From a checkpoint of a small mixture-of-experts model trained on Wikipedia: vocabulary 6066, 3 picks a token.
Below are experts of layer 8 (counted from 0) of a mixture-of-experts language model. Rows are named router (the router's row for the expert), up (a neuron's input weights, with its number) and show model dimensions 40-79. Each number is 128 + 24 x the weight over its row's rms, rounded and kept within 0 to 255. Numbers have three digits each.
After each expert's rows: a language model's description of what the expert responds to. This comes from a sample of Wikipedia text that the model never trained on.

# expert 59
router:145152167139132147118126126121082159123116109147124105126115139149142109158143140094139108125104118106135112140079124133
up0:168114131102129124089113132092141149123118134135156114136080129107082092117143164080121134162141137140111148117094106156
up1:148135133119136153160131068120133117105105134131083171149075103158162127124093102108126081105087141136109092154112161100
up2:139132126138162110118110130146115136110139124138139125138093142159112139119110127116120109170102115151104118125111131183
up3:112137171116148153138121110145073128137132097156145126126147125140114096125116131162098129139116117121130131110109149129
up4:170096132129100169175120129131138110139128126105120180104125105158131132100140152116146138159108160107099121084136139140
up5:163156156141154169118181132136140166109124130173089134142143140115116135163190117150121148132099117096145155130117103132
up6:111151104170148135132179143134082129079127111189121151114149119140123137136194149091097147157087142120132108125123145101
up7:145113124081100131100150147128089178100115170119169102129105127098105157143115130097125095121124126128161118140150162148
It responds to: Foreign name endings. Inner and final pieces of Slavic, Nordic, Hungarian and Turkish names with diacritics: -ović, -ová, -sky, Rantamäki, Vojvodina.

# expert 19
router:139154149152115159089092138185119129106131118142082120078107119149143121156140138122183137118114110102167110141121121119
up55:121151140137132161096151134150116175115112140120138144136171143081130138122101144105140092152126088125107104176151116111
up56:118162142094181174148164139143164145101123126078120124137116154130158113085129115094109100146123076143120105153135117161
up57:119107107113150152123143139116130134181178089123122122117134153093131103142085159150171159130098089129163126161138149122
up58:107149110126141091122121136132117129151125133154170102170139124138087078077163159129134122138140123080152144136133129129
up59:141092128125109179143140127132141101146109141159110136111129161085134118099111172077145156104119127133108128140139110120
up60:143140125130127147113144145089136138146110096172115125134134106101095119110142127092182120070123120133142087136110136136
up61:132123158088136146128162147131146125122171140140111125145122115135095143102101126096169182114137127138085128109148094089
up62:129119126152134169143109157137159098083119116163084134127131120121079131111087117108213173089143140097149099114097139164
It responds to: Prepositions in institution names. Prepositions after the head noun of an institution, award or place name, such as in, of, for, at, as in Institute of Technology.

# expert 54
router:143123154135125156140077126134129128122094099138137122116096119140164128129123147096151125081119130082132134130096109080
up0:123098157083126149177098157140134140129116133134103187094125138117143140096110137109137118107150128126126140158118111099
up1:114121139123110136115122168140110117142099114106107152170176113107133156127160146166129078125115112153143171131119104122
up2:129099109094116141166146128178130121151142091172187139159105159143139131121129158142143105147102158084103153134124120136
up3:135152125102100111102144120137175165123108134165098121143105102112120154088116175178102117119159112113098095114134157139
up4:164098120149111063149110130159134161104102139106157128137118072139133099120153132119141106157141123139095120144122119139
up5:149123121121152138101125113134114147083108155111152092102101092109129138110138133120148096136094149114133133108110158121
up6:139137106101122177111108115118124123147152168165132155134137177109128101152108114083148112113111101111109130132167094108
up7:113112092144170113151103157115124111136109119143202142166108076142128132147132135075112149090149109153119150100131135113
It responds to: Asian name syllables. Syllable pieces in Chinese, Japanese, South Asian and similar names, such as Kong, Singh, iang, ō, Phy-u, plus Japanese/Chinese bytes.

# expert 36
router:149130148165124157115119123172119114114128102164107111120111107131135116148140137096145105109124135073151130145081100124
up0:120147085159123085136119130148137114150161116139096102083080121104156149096135147120128074104144166110121162108099108114
up1:111119144161095143129137112181138125115153125155113113125123121097122107150105129122079116175122158101161124144136133148
up2:150088131105139114142166135172121155110161140144134104139106091121098123158130152140140103170113118129135152132120111122
up3:137110098151095149106138108124163136178135117113123095122121095130100140166096144153128163111115109121134113181097168108
up4:164101119124108130123150139129113111141134080155079123133156087128127136131132132114100125170117119104114126134133142152
up5:120131155126125155099124107113138109138173112143112122127113109138177080110151110127110129098156155067120113171144152129
up6:148098089143085129094120111138141113125109120147132148091114180079106096133154153085122135148121147156093102115109198128
up7:152134132156115136151140153139129104104153101119134151111124137124150157135092113093162154089134146143147123109100101105
It responds to: Consonant pieces in names. Single consonant or short consonant-cluster pieces inside surnames and rare words, e.g. Tom-p-kins, Chim-p-anzee, Cum-m-ins, Esy-ll-t.

# expert 15
router:152150149135133160101106155133115136084108119148136129090152102148163091171200125107137122102117124082192087152115097116
up0:125171126126111131143098103141106122138157139158119169118121109139157122140170139163093087124145129106153089186106140109
up1:145138165166119157121122132129133083126165124147132075129126174122134138136145137155112142127123119111118104134168124118
up2:119120147165110167103132112127116133085148094087133084088145117101149107143121133098131113126153140102120170167106125102
up3:153167125109121139088134122152117128127119137170132124107149090110109104109154119142116122100152120107116134126159090152
up4:137097116125120150119133145144126162095162127074122115160121131128122082146137122130137115126129093102154079170100094083
up5:134142138133145135118133138143084167133124125129122149131149152165101112117136119115105108073122139106118138172126100142
up6:129127134131174146075110164146120117155138162148162149129140162104137120176129156118124133142121141114106093126109109115
up7:148113182122128121091157153125179134110121137135160137150119141134126143140134136126131113145154135128116112118113086189
It responds to: Narrative verbs and particles. Past-tense event verbs and particles in biographies and plot summaries, such as began, played, was born, caught up, buying out.

# expert 44
router:129135125184093139126113132126088146091129105151108127104112112159157096118120135106152119135105113111171114154134123105
up0:112163085175142103099074118133087124110126100131128107144101091145135170134123110137157129152104107122118081155126107117
up1:150125130155109125129133124112142136058118117146113145129123121133152112145105143130152147133105105128153165106119173136
up2:128117101096084154097104118146105095139120116119101175126097124138134104106142106117113136133140138117174103117111090108
up3:101159173096120112116151131121095112097163061146134134106138141127092121117133131134145146179112119137133118148128119108
up4:094135118135143145126130116150129088134106095139138152093112127153117114083155133135182120139123130134099159118130134072
up5:122135107172126173138114144105131164154111132105148165143141111088160124124164061101146133131089170117143093129155131125
up6:111123121114041143165122121115128117151055116148128135050102106160160148161111123113110147161095140143178153150159119143
up7:117130072136127149124114182157162121103112132128148148128111097147149150100098160115092116185136112074138170133144140096
It responds to: Name-internal pieces. Middle pieces inside proper names, often Spanish, Italian or Latin, like qu, il, uj, e.g. Marqués, Marilyn, Araujo, Columbus.

# expert 45
router:135153137148130139075098166154096151076121117142132121102131109172159120192151142120158118040122161104143084168091105116
up0:114126078114152103123142150142080131129155132197139101113128128170145142118105125151101084108142127146152096136136113109
up1:113140145077113120137145098136132146166112163101148121134140092114143125160120088132122156147128131094120109121117166141
up2:113118131115106130116111116129100101145150132120141128108133114202124177142128135129107087115087110105108192138139100133
up3:098160208177177123086106159068116107131135118090126137128125200148133164156101082116152099134147109148106128125127116096
up4:130088150102141130138135190157121129106125106106129138134112150107069135125158142112159162102125116114131105147135156119
up5:145072110094119137141128170151106125091134156113118112112113121133121091152129135132091100090110127120136139124110142131
up6:125086119137125108152124116134104132089151077126106152144127102110105116116111142137165155086122153093117135094089122100
up7:130116145132146131120150108127174163117119150132126090109098148137125161146166123135126146129149168163166079128136152144
It responds to: Action verb stems. Main verbs and their stems or endings after to, was or also, such as made, took, portr-ays, encomp-ass, avo-iding.

# expert 2
router:146154131133154142079116160174108129126075105147132129112122116141164108149176135123133111124102156106179104140095095106
up0:141138112108139153146134164153088139100157129170135123101155166110162112132165136130132102125116159109144131159107127096
up1:140133134106124120111181149143171121154062124111147143120114132142155099140158094136105105139097110094155117164134112108
up2:124127106074131064109123113167075150088128140130154130125156151158155117166126140121088148134124115139161095110088151158
up3:144168122126089154121092157136092131083135097151101083123165171109100138148141130130134107148115133135160152132159154147
up4:061130160153098120180067147171137121133096106152163141109120111113124145134151100146127119151113168131126081159115106145
up5:113099095143181166107110136153116176150088108155159103147118137124126110117147088108148120108140084108092079089138138127
up6:159148098134127116130139124132150165151096137158139114161113158193163144202172112158110135152128145126162107148096157132
up7:127158101111109109130105123102124130115105112087167122135107124116137125105161109124095112158109142133153117122134116101
It responds to: Verb endings, motion/location. Verb suffixes like -ing, -ed, -s ending words of movement or place, often before "the"/"to", e.g. walking, located along, wrecked.

# expert 48
router:146132162157117140113101144124109153125126100155112109109131117134148069140135132125171114114119123098164123163093102103
up0:126138127117123171113146125103148133127164186159098088151155137174111110134134156127148138101112082122100108131165121160
up1:133100150130142133111136135123145123138134127152101109103121140144170110115096177148127167150114134113168099172134151128
up2:132149128151139111118067122108133121135157094124166153162136134114151089174132166107174154115147115143092115196136112153
up3:129110160128112144100121175149125164146121079078157133159137134159112125130171108128109135083123127141139134105107085097
up4:141172094092099123142131150097133163043135136140152097122161137134100104095133116125143138144124145110131138153112122146
up5:128138123127146110100135150129111079152165134134113122116138104142150139123101150154101099073138120115097111130115151120
up6:151101118102155150132144119123104070119133148151156141146122127138132154142124140102112118140116079152133104146115103138
up7:147075127136163153096136095134124144135139143138130112154106128115107109121144166148137108078137099113118115156102143118
It responds to: Surname and compound starts. Name particles von, de, van, Mc, O' and the first piece of a surname or hyphenated place, e.g. Saxony-Anhalt, Marcel Bl-istène.

# expert 17
router:161149165158128137126082133137099157110133117151146119127144109138159105128136145141151098101103121130144118143142143111
up0:088164123145108133117154114158113143160152109104129153119132132164117095127119105151134143170123157101128131091140133157
up1:150129154110122151138107143118144122109148116151158130133155134121169113143134120098151100128124133095110183134169145111
up2:174121082101140130143153142154123135115139097101134091145127133123109129146076132117132131145110114140108133109141127146
up3:146169103163107099117095115135105127101096122153162109118102133132176112122148106109133138162178169094172148132138129085
up4:139161148120141152174146106126148121132150132066193131128146136109155149155108141165184136128112115140116092104110140162
up5:120139116124100135117055125133119153122117109146135142184156144127165154150122117126131141086113126132123127104135126127
up6:098104128121110130150129146085137098157100118169083146145142127123101150107138128128156153146160114101161123155159128114
up7:123124134092127187176133125119164113144115117129141143124135099112077114122116180122119114107084130127136125134077131168
It responds to: Opening parentheses. Opening parentheses and brackets, especially in LaTeX math, chemical notation and table names: ψ(, p^{k}, (born, Clarkson (23).

# expert 3
router:155131172159116135111127144175119158113131102168130117109150103166147106137150128119151078090114131112136133158119119123
up0:106098139134068107133122129130094170115117136108111092145121103142157154096118156133108128138145094145135174134150097105
up1:122124167117143123150115087112155128168105086127123132139221161135112100150125132100131101158137106092104154140181160127
up2:109127133136108127107102125179133132111190102114138135122124114161133108123114114155153139150104093147144177119132106134
up3:155117126134111163129170127170122145132167114119124099115129104114144094134125139171141159116098098102156118109111134084
up4:138132142128080105087164155143097107063163130119136125115132130133172114131119164126161100138139118175114155175137150108
up5:135129147141139066171169118112171118124107119097173163100093104122144128158100106136146118103144151141143143114101085134
up6:110101095164093117091138120121137165142135069145145124149115116105122118094103109141124102100130116120137150154118123146
up7:184130110116107129126126096166166153105153138114140129168103101122113107130142096131121116131129121124118122100106167122
It responds to: Mid-word foreign name pieces. Word-internal pieces of names and long words, often foreign or European, such as Arr-ond-issement, frü-he, Mark-ov-ic, juv-en-iles.

# expert 29
router:158133128158111135085119138149121124124127093165087093113152101134128112142151145056154092082120143113128095146112113120
up18:149093113121107140130136138163111159141176166146131123156166155131141121155098171132144110134136112113112126121145153145
up19:143136115163134119103110086090122165124141109169073134158156154123107126121139112103157126153124094099130118167152109125
up20:113086132117135122103102183116102106156116145102075104145130144133140169068112161116181134100118132165148105096144136126
up21:124118074151088138158173126127147137111124112161113104105101116116094107139130114104103099149106089162135112115130145141
up22:119143060179076098146129121153115115115172111141128160103142114112112177114115142115107113108161112130124118113148123095
up23:144134120127142150124114122132150132146077119169094124147181112121166080162172107091125146124146127110130156162140110113
up24:127150102126110098130116120116151130123115123108143119147095106108159133100153138130145081113145134144171161116113150160
up25:120083119071120127117120087127187138142119156093098134132145120150151166130151151114141092141115134087135124107132115098
It responds to: Initial word pieces. First piece of a lowercase or capitalized word split into parts, often after infobox labels: Position: Point, pilot, headquartered, disciplines.

# expert 7
router:137170136137093151104103151153102119087111114142095114120099102159144116159135158113137088110131155106137063148095125103
up0:156173185123115088126144067102104126104113122114138165142129146080111096159120170150126113121077152112147131165147142143
up1:175136135147138182122148149132145178142107120100137071159132121137115100100107128144179120130156175065153140131101156111
up2:124154132086145163152154158078173125144137128129159180115072079121102067148139169127136115133080184104141139099117152132
up3:113092102119139110120111147117157091132147118123084111117154134105118109154077173125127115112125169103166105114151184123
up4:128119157123098113121097150084124120126096117149148072124107084120139135128146120150141147109144137155123103143083153128
up5:112120135099164115129130113117143168052146161125140158173171125147115111094112124130104119119143175144143105133070111131
up6:110124129139128164135104142127150141104104107133150152137099148106106129109187119124093101109133136127172103176108129178
up7:098155127131110144172118123122136148071142120147094114148115109188136112081128102138171117134137060108115117105087142132
It responds to: Nationality and scope adjectives. Adjectives of nationality, region or scope inside names, often after of the or by the, such as American, National, British, former, northern.

# expert 22
router:144143133156142137108112164168060136124108114129122096124112129159184097139152162133143111120103137138160090144125127105
up0:121113123165095121128123145130116141178192122114125115146105133149137083145079133133123138119142157119161122130130146148
up1:117183127124158124118138090105124173136115097108158128146127148095126122123152140123107151143127101147176113133114111136
up2:111098125171103171107098128140101109170078122128098133173112153121105153123164146099139174117147129127131108178128122182
up3:142106123128115131081153128148079141129078099168124105108167147114158102113122152114109141094149093139183128139133111145
up4:119134154113138079125124090089143106128119099150139110139101087148114116158145117093132105068051131102136180136122157112
up5:143124090136130115115127087161136145100141147116123127139104097131144098065172138105093119134089130122146158098100160176
up6:169125128125131129128154111078136134145102124113145141123164126130133097175096156127107120156101116085144119167184128094
up7:178156108143125176155094144122140109093112134100141121127164098126126105131130101111123124105152110159081151108131111127
It responds to: Foreign -os/-as pieces, years. Pieces like os, as, es inside Spanish, Greek or Latin names (Buenos, Archosauria), plus the 2 starting years like 2017.

# expert 8
router:154162150136100166117100159143121126109133119136106098113148104137146106173153160109147132091070161087149098140125081114
up0:143132139109112135142072171144160108157112115123139148113114149129108122119107122132126153103105106122116126113117096116
up1:145152185142108159162160149125167120138132108137078134130166153160129125142135152120111130131090080149099118103128116120
up2:152120141146131112120111106146116143122121167142123179114185151168151153142101107115131116113109129134122121163102070098
up3:117171136165091133107090119128090159155115121119134134131148133132145154114111128128120145097121153096162095120141092115
up4:151136160093121159091116117109132132088110125159108076151168104114133126168088128110141126110110146133125149115137082131
up5:131121127158123132127104163131138131129133104127114155132193130132137075103148089102106167095123163112165127130109113123
up6:126128106122124115093130146111112148096151128121139113113157134150121133167092163120167113166072141164131109130099116114
up7:145111105136101148134156108115153090138162126106118113087155074087112106177090155126112155105121149076155155146109148122
It responds to: Section headings, infobox labels. Pieces of wiki section headings and table/infobox labels after line breaks or ==, e.g. ==See also==, Music videos, | Year.

# expert 32
router:148138159161139154091121139135085148112088098142099096108133121146128093137142153125142086101084160121150089137102093123
up0:144136114133177109097102128144132129114135113127089137091148124114134124136140136128152148096104156105145125129078112125
up1:126150178132117114133119141149129117124128098123163159079102133131130141089112187151109098131120155139155119163147104167
up2:115130164134112098136087143110110158120155097132119107127129128131168114132150124110134135082101218145116119133148120149
up3:119132187128161144096176130134153130153098064146137132147138145115121087144105154121129114109106142115123126133114152126
up4:166125109119155149107110125149131172108106140147084127147113099162154172096175123126118123139120087143119163080108122102
up5:149159143168136118113155116074098106143166108107109127124099152141109103133162125149137142152129148163105124180110132159
up6:089104141104124110112132161129123123107107095071131141131121107151086167151155089175120129146113151151096095125112107150
up7:110142142106111093120125150136130159123136138139151156074112131124160093126125187143101094147141147133158101148123083121
It responds to: Letter c pieces. Word-internal or initial pieces containing c, like ic, ac, uc, in words such as volcano, tobacco, bureaucratic, vicarage.

# expert 28
router:134149154144104141116081123133126145102125099149120115098092116140133108159154157075140096129112136099135088146108133093
up0:135090113088139137120128086096064134102147125093136112141108101160128139119112159134145141125181130104103112136154125081
up1:102171134120129187114152118155134130165132117157104120135048142129130134114109187126131097139095096126104101122153153113
up2:120114137120090141101132161139104141158170099124179167121067150152177122160114131094135140127107130140177168124089106109
up3:157161087140120116113132123112165149110130132130109102118127121150162137128156141148146094119176111099120144103142111106
up4:116115079144123152116116168146124159107117097116131107137134154093127139079139152119116148132118165163108097136151141114
up5:136096102165180121124127137163126117134150119120124147157110145149152139147121105129151097095127101109154118135133112156
up6:145168124099162121140084098126130142097143154146113126118124115108112135134128143099129158135141118114090135132142140101
up7:148125168092104138152076163114136140105120160113123101151126164116086121149138155104126096112105142169096088146150119116
It responds to: Place names. Names of countries, US states and cities, usually completing a place after a comma or North/South: Florida, United States, Oak|land.

# expert 63
router:150156153144089167104087119124088099099120110123150121111133128171163099172151165103159096086103141129128126156101112089
up18:116110128129137113059156119087137132122129079101158149166101111165117103129175118101155122123170106092088125140119093089
up19:116131115121093168109167128137130142066134130118149096152155127149136105109127149114125137091154156125135135109120125111
up20:107165129141079139152119127124122145116120146142118155152084096144120083164133171151121157128104112168138117132128135072
up21:105103183107109151126146145100121086145137115152169105184152118127149141121112166125144128125080134079106170135142127095
up22:103119137142115155097149116138135133158141177130119106137169079118130149128130155091173151137111146107108150135124163116
up23:155133120115119170123091125111133155110122126126130120148154116134123104128153150134160093137181165095153108142154147110
up24:105121088114120165113136138139102164163126132147112128140137176149124121133103153095152183099116126114161135104112132079
up25:104134137102115134090148095189118147096106109133127104108117155102162091162135101104150133120123130096119127126137101077
It responds to: Infobox fields and countries. Line breaks, infobox field labels and country names in structured entries, such as www after Website, Phylum, Germany, Japan, table header rows.

# expert 20
router:148138154126138133108125145164109135120114108166106121120124105153137106155159128110156104108106153128129073137115136088
up0:113140117139163096117127139128198130097115144117113134115152097139081150153165121111140078122142132151147128170103156140
up1:159110123126071128123120133137102147131117139150136099123173122151135135098117073123145171143129146119147113160115134120
up2:117117126136121136051112125147109130109176183160116118136131111131101122157119140136140089154086105101161107191087139133
up3:138123123131148152120136124101146110146106138122137112155132117171121165136135122169102094189134133114111075114127127126
up4:128147138136160117105148125142139121159145128096132124123180098128119170123163092118102129109103131160101129114114115105
up5:150133195134108132152093138142129088104107127138146121193122145118172127139102152146072127125080108124116110137128115079
up6:096127133121161129138118121159135144157077148146153154120142093123117128109105170108147145102108112104113123109111117113
up7:113172162115161148087166164120118126115107154139108138119124162156100121110099126106134110153146078118106122140104099115
It responds to: Word-initial consonant pieces. Lowercase or capital first consonant pieces of ordinary words split by the tokenizer, mostly h, st, w, f, e.g. hide, harmony, strikes.

# expert 25
router:157127135136114136120128147161101155078077112139084116091112100134150123143158172121151078118100165100148101160132100113
up0:148140095124184152142127121124120126128131119149119143141117086131145143169155144123114115131191070128113142142092071106
up1:123180154122127119138071137172135112090119153141192141113126150085117073104156106115135135121102118109092138119139147178
up2:159114152134138104138065134171159124143090111141117151176121141150078065118135125132093090131135118146107156092105122108
up3:168106125161153119127134110117134135176138138151139153125119152141099099138117092120170151081124108108158133141089066108
up4:076082145135110125181109168129131123074105151133162114138118135106111106079121164108110129120092154170104115148140158131
up5:129130125114111102143131127117126179101112121135088132140109135113131102089146125135134169148116150135137151120169125133
up6:130097139135142109124162195114140164133126120095159153148155160152134125108127125165073095129101082100124145140159173151
up7:130122146124096132105119123142150125163120133115106119170163115143129130120117154130105064148129133122111123120165089128
It responds to: Clause-ending commas. Commas and and that close a phrase or clause, often fused to a word's end, such as ing, er, s, and a comma before but.

# expert 18
router:144144145144115161110102194158077142076104111134121128129126096167129121165163163112136101096101129133144117150127126103
up55:127113171112169137147124145172084116118148137158133123116111108156085136123119105165114146101135129107132139130132175082
up56:117159115136144148113150135139189125107149150140166112138135144132145142106138112143129081165123096180141142158076190122
up57:165163134123119147116097127101087116107066101174118112118126087153146113127054102140118153090129075122141133113135114157
up58:138150122159106138108130163134062103180093109118130131121088128155195102164136122164105119116115092127104162115150139144
up59:123118112125116122128152117123125120118116055143144084150097123148140146149094140154136145142136125099147139102156145137
up60:118113106124131137156110155077206087135125142164122122129116135120065133151111132144101137118122094129142138133160107153
up61:169098123132162114124133130109132117106143143176135130083152143130115146154102148135139159122135147111135176108144104115
up62:112128183134111124161128157143123134116125116135113155112158141133133171098112092126141104089134178131133106155172090132
It responds to: Verb-linking prepositions. Prepositions following verbs or participles, such as to, with, by, from, for, until, often before the, his, its.

# expert 37
router:144128135137123137103126155175108129119083109176112112124147101143163090139169138139146097113109143099163123152122088088
up0:119107124131121148110112150135143120141107117144106111136127125124121104129147148160163149145153143179166121121090101137
up1:123097120139142156116150136078125142155163096132116116121104122163134133085105108143101133091157106089147116146133153132
up2:133114170142105098141119121123096095146162096101093104166112135170100084130182128103102104103121151124137112114119134134
up3:191134142155127113126138136145163102100143115103132117143121114115126136106086156141137082099128133172192104131143103103
up4:106143080116121132115145128113137097123094076098079121120162160063139111129122162122099105098126137121115132161095103114
up5:133130068128175141183122101128094158140149106159111130126126147100121139125090123147157107161124107109153116128114144131
up6:114124150137135093155149100165104136112144089121114112102127136125159124113101124102120147109130107157141141121150135150
up7:167136137128144115107149134096138083133106083127124165160147156163134152116114106144098115157138115115149182139127128108
It responds to: Common institutional nouns. Generic nouns for places, transport, organisations and fields, often in headings or compounds, such as station, film, company, railway, ship, education.

# expert 5
router:163132134128127168101095133134107147121131086145126117115151118148151074135119133114198107116102149099144109140112140098
up0:127099150130144118102114151127179085114153105111120149150122114145130104115085116131130136097113170118160102135126166099
up1:130141137148112131169129103147104120101134114100115151122169121144149095170121119084141079139128131123119124043117112106
up2:148142121132120116115107123128179159155174101133156162098119149125140152134118104140141111162077134103147131134128140122
up3:169097124152106103140130137161111133139140133126113149133118158110126154130098137178138143123115128133109155117144182129
up4:113080108148155137098127127157134092143097102138119124128138108144165113127103123132158132146082101138149142153152097135
up5:152080134114153111113099154126126125157091121155125100179144141104116087141150129097114071091116087183097152134153120101
up6:150086099135108162133107105100156117117161115119132125105118118126094118103140129090132164106093141103155093125135103135
up7:095154093119120128132124145127127130111129132152068137106151135137139102113143079117183136155102110125122098114140140117
It responds to: J, St and year-digit starts. Word-initial pieces like J, j and St in names, months and words, plus leading year digits: June, rejoin, 1242.

# expert 57
router:143127148153142140116113160125120135113132094138113080125115099145135118151169137099174132128106130122143121155120103100
up0:127164164159124144165168143120161157088095133147105115153127155150110116123156094131122094131123141149116112121103150116
up1:141140167171155141079142110124093134142154119128134090110157126111160123149174100132122149092108116081132086190111095134
up2:143164138129158125145129161076140117122148139092142113111146128139092119188136108132114115100144120133158126133104134104
up3:081114156182117132102131127156096126143110134166146157117125088135126091144150134138145084125103134157119093122139110144
up4:126129091143147143079141110127104141125135138128114141123133069149127154154162123103146141072146094141135139107132091096
up5:127148122110147142148116103117134119119124125122160108101140079128139093104120099077105138128107130105143163135118149106
up6:150114095148136104153148162128121164150134132101141126144137118109127100123142171179128099097112074089108126140115133129
up7:148119166137134120125106149141146136160143124116105078125095094123134111107139114151135137108102098108110094155153101160
It responds to: Letter l pieces. Pieces containing l, mostly al, L or l, inside names and words, such as Thess-al-oniki, Jerus-al-em, Ber-l-usconi, B-alt-imore.

# expert 46
router:137142188134136153084120143178085112125112109173115102106139092142151121152145175111178126104127122109168104130106116116
up0:129169117127121155048135148160163121145103109155101164166140143134071135134159145139170094171143065133162121141131115124
up1:159125108123168135127084185134118142136098146133131099144136131164142150125154163092102143155155154122107125135081118182
up2:103156170134142112137122127157083138120121118126090108129112169134136108133124131161120149110167141135079067170072157138
up3:104101189146082155160116162161097110149158098159111125063086160161144117150070135166149103125118121152151105104110107110
up4:094123113144083124117119123136145138104137134131145111096146128137154115115106128172111146175150127118094128114165159139
up5:118125118150197135091134101109112142133138131122110105163163127126108157142111156148121119122117076104107104126152137126
up6:151125095126134154097105099100094105124165130128134096142182145105111093104125164153173122139142126154130107117142134170
up7:114156133130120167117166100148111144143141121118049124103121105153095120125142146103089129156104133165117099118093112149
It responds to: Scientific and technical terms. Word pieces and nouns in biology, science and technology text: chromos|ome, lysos|ome, environment, Institute, -idae.

# expert 23
router:167133125156095119135117125140095134120122105175091106122153103170141117152161151094164102106104153118166111151101108113
up0:169175114149135098096162089095142112112134110135121153146134112108103110163144133067151114115117171100144156114142158128
up1:092122112140166146101144125108132088114124054116151128133146146152122147112152090177114100086091154091140113120094118143
up2:169117120173130135119109097134092147146167105158135157144172086169124122105151117099153139111122153172143148108135100102
up3:145130096147102144156155157129140147140095149148176095099114105182115149100172177102120112116186136075123121144082123162
up4:121119132139139152111069078136135113130165139182107100139154138156134121081131132142129111132085110118117142103095114160
up5:143118127141158141134157132111128133128105161134114109110170143164166126121093103109134152079169112115145110142133114154
up6:198155126144147135089172125138186098137156147132128154142113104138123156106126136135121129110090123105135144126076138127
up7:113123094117118140109151150135135136135124128133086124118111123164153132140097100136124127114115081132118157144139105128
It responds to: Ch and sh pieces. Consonant-cluster pieces such as ch, Sh, Cl, Gu and car, starting or inside names and words: Chithra, thatch, keychain, carbine.

# expert 13
router:156159166113141130112132142123127148115095103143124122097122096163159099159156149087147094137096136120139108142105131101
up0:116087149117131143123135109101111129105112131138096091145095114130147091171148148098096098163118152174146130140113158129
up1:117158173148135126151131119124138105131111111141134152105123165131100136106173085113144127156104084118136151083110076103
up2:143155143124148130140120090091108121140118137157168134116109119170133105146161135086134073134083185108125111114160118141
up3:124164118104148108098172149124133134105136111143159138106120120125134144159104147137095108146127129135142126099164144166
up4:149192141111175139155160125109141152129138179148119151095107103147156134105148168129140118123127113147112136113139137082
up5:106173101120126166130150098118100118110076111162130126139140106135122169102116132081132149119089148124156175114138127147
up6:149157110153113154107123110106131136161073117126127120113092167082133124132132153105100088136107135132177135118124119089
up7:154132137101126120112113099160126088122102114095121151091148133136140128097116102104147137157134133137145120187112143044
It responds to: Name-ending word pieces. Final pieces of surnames and place names, often in lists and tables before a comma or pipe, such as -shire, -ington, -ford, -ski.

# expert 49
router:141160156134114144098126139154115172137100092158112118106142070149171115148155148100142106077093131106143137149095126090
up0:142169124134142113135084104145084172128110133096146175128127115144214115097123128111130089137152143160104126104147166077
up1:149087106138119117095134135113088142095176102102132124130108133156103104140131152118100109150152091130127155098112145117
up2:118127155147134139091110111134120087160121120161167106176116133190136055149138163164128136127151139114113108112107167131
up3:149140056158156104132105164134101104135120104141118127125104160052096104166130183118121092115178095150141121146112143144
up4:152134118150105153141137115131143170088147099102131107152127114122124110128101129113177127137162113092090127111122115118
up5:120106107129139126153140146152113103133099082133143093151086116102121161145069116161100115123120126158161126117113105141
up6:105071133126125160120114128121114159118119115156145133116153114167162137102097105099101138126123125141097158124081137089
up7:108157150115102041129141141124115090139124095135111143155111138138143092168131108100100107165158085137124120127161167129
It responds to: Auxiliaries and copulas. Forms of be and have plus would and also after a subject or relative pronoun, and adverbs in -ly or -arily.

# expert 41
router:157142138157095162097140124142100136082098094142131075114101114152152122132165167113143112120109144097136073147111081106
up0:114086150183149150138195143115134140148098144153091136127135140099124166132125137115169110104159102115146140143169069144
up1:133142144118139127117137139133104193113128115173133127097120093129145090163138182141152098108106148133144072131157097171
up2:130130128108123141132147094110140135130123158135149093155130100177086124137129104123112096124129140127154154123113167131
up3:138078087115109150113104135138135105095084097086113167147125086094150132125157154100091136118088152177152117126170108128
up4:150090102086108142107162158116155116158094095109135143127147149128131076137129151163107131123119155106175165108134128152
up5:114114119115113192136156132111099113157142137162102123180156114110118140106087144139152144150103117107143164106133102114
up6:178106120142107097087141117093096127102142110090149138115122134105084146123098088176087122118151148094160149123140135116
up7:154135120163137106094134107114082104111077132115143084173120083127137143129126116175099153164149070113120136174155161130
It responds to: Conjunctions and sentence-initial The. Coordinating conjunctions and, or, but, often after commas, and sentence-initial The: Swedish and Israeli, some day or other.

# expert 12
router:143148166167126160120083144138094130117124076128140114121091117161140098143139154116173111100118159100140108135113124115
up0:134117109092139123102116123161139143126061144146128149162100099093129127104137150169167153112105141118140093079101112122
up1:182138132183153158155166141125107113108146098135155135137158121135116083139147150132120079130154122133118167144093153118
up2:127150151159218118171116134117166083130090116111129133096123147143169118106136151138097115118145136161130133139123096156
up3:141119102142157094168122090131107113120081149114132141111127112142148118117168147129136199131141163121151095101131125117
up4:115087119130129097081159164103078138102124112138079119150141114181139140161093124124126125121131122128097193119145123124
up5:096162065133124117121129125091084133117130107133151134131103175193149139142071140138157100128140119134151107148142127117
up6:098120135155082115135151186143053107100084122131133102151159106081136133139154130181168142113149127108123157130089134118
up7:080102119101148118126143106137143124147114136113113105131137147150102087134130146127129115112116127142155161117130166165
It responds to: Sentence and heading ends. Sentence-final periods, often fused to a word (ing., ).), plus heading = marks, abbreviation and URL dots, and decimal points.

# expert 16
router:151124124141102164088110183151128126085080103160108112098118068148131123153153152130153117062088126106164128159092098115
up55:160135103095083122164128160115116131102138123140117091111166097143085150174060131119111138116112121107123088138137126169
up56:112132134139140162062136133138090158082145139160113118096134103141114140121148147108156089161140047163136159156113139127
up57:092162133091160153140135144161128129123142113146087073094160112104116148118106132132149153122136130128103095137123132123
up58:081157091107137141129130131122091097136090115145155097124186157112098191127135126137123128122148121122152152152142125139
up59:139172138157095120140132122161111107120081092141170154114135113110136121133103114124127155136161152126136144164103081133
up60:170139167131143148155178142102177121125112092152116116116171121127109124108091123132173150123125119140114076147117117139
up61:100132157134136152105145138149138157115128138146128154153128118129107137107137127141135124171138065114160106145103130133
up62:140177147144093112123103129115100098137070124109184132157135110124150102136157133175089114153119116167086128156117157139
It responds to: Of and prepositions. Prepositions, mainly of, of the, in the, for the, after a noun or participle in running prose; also colons after infobox labels.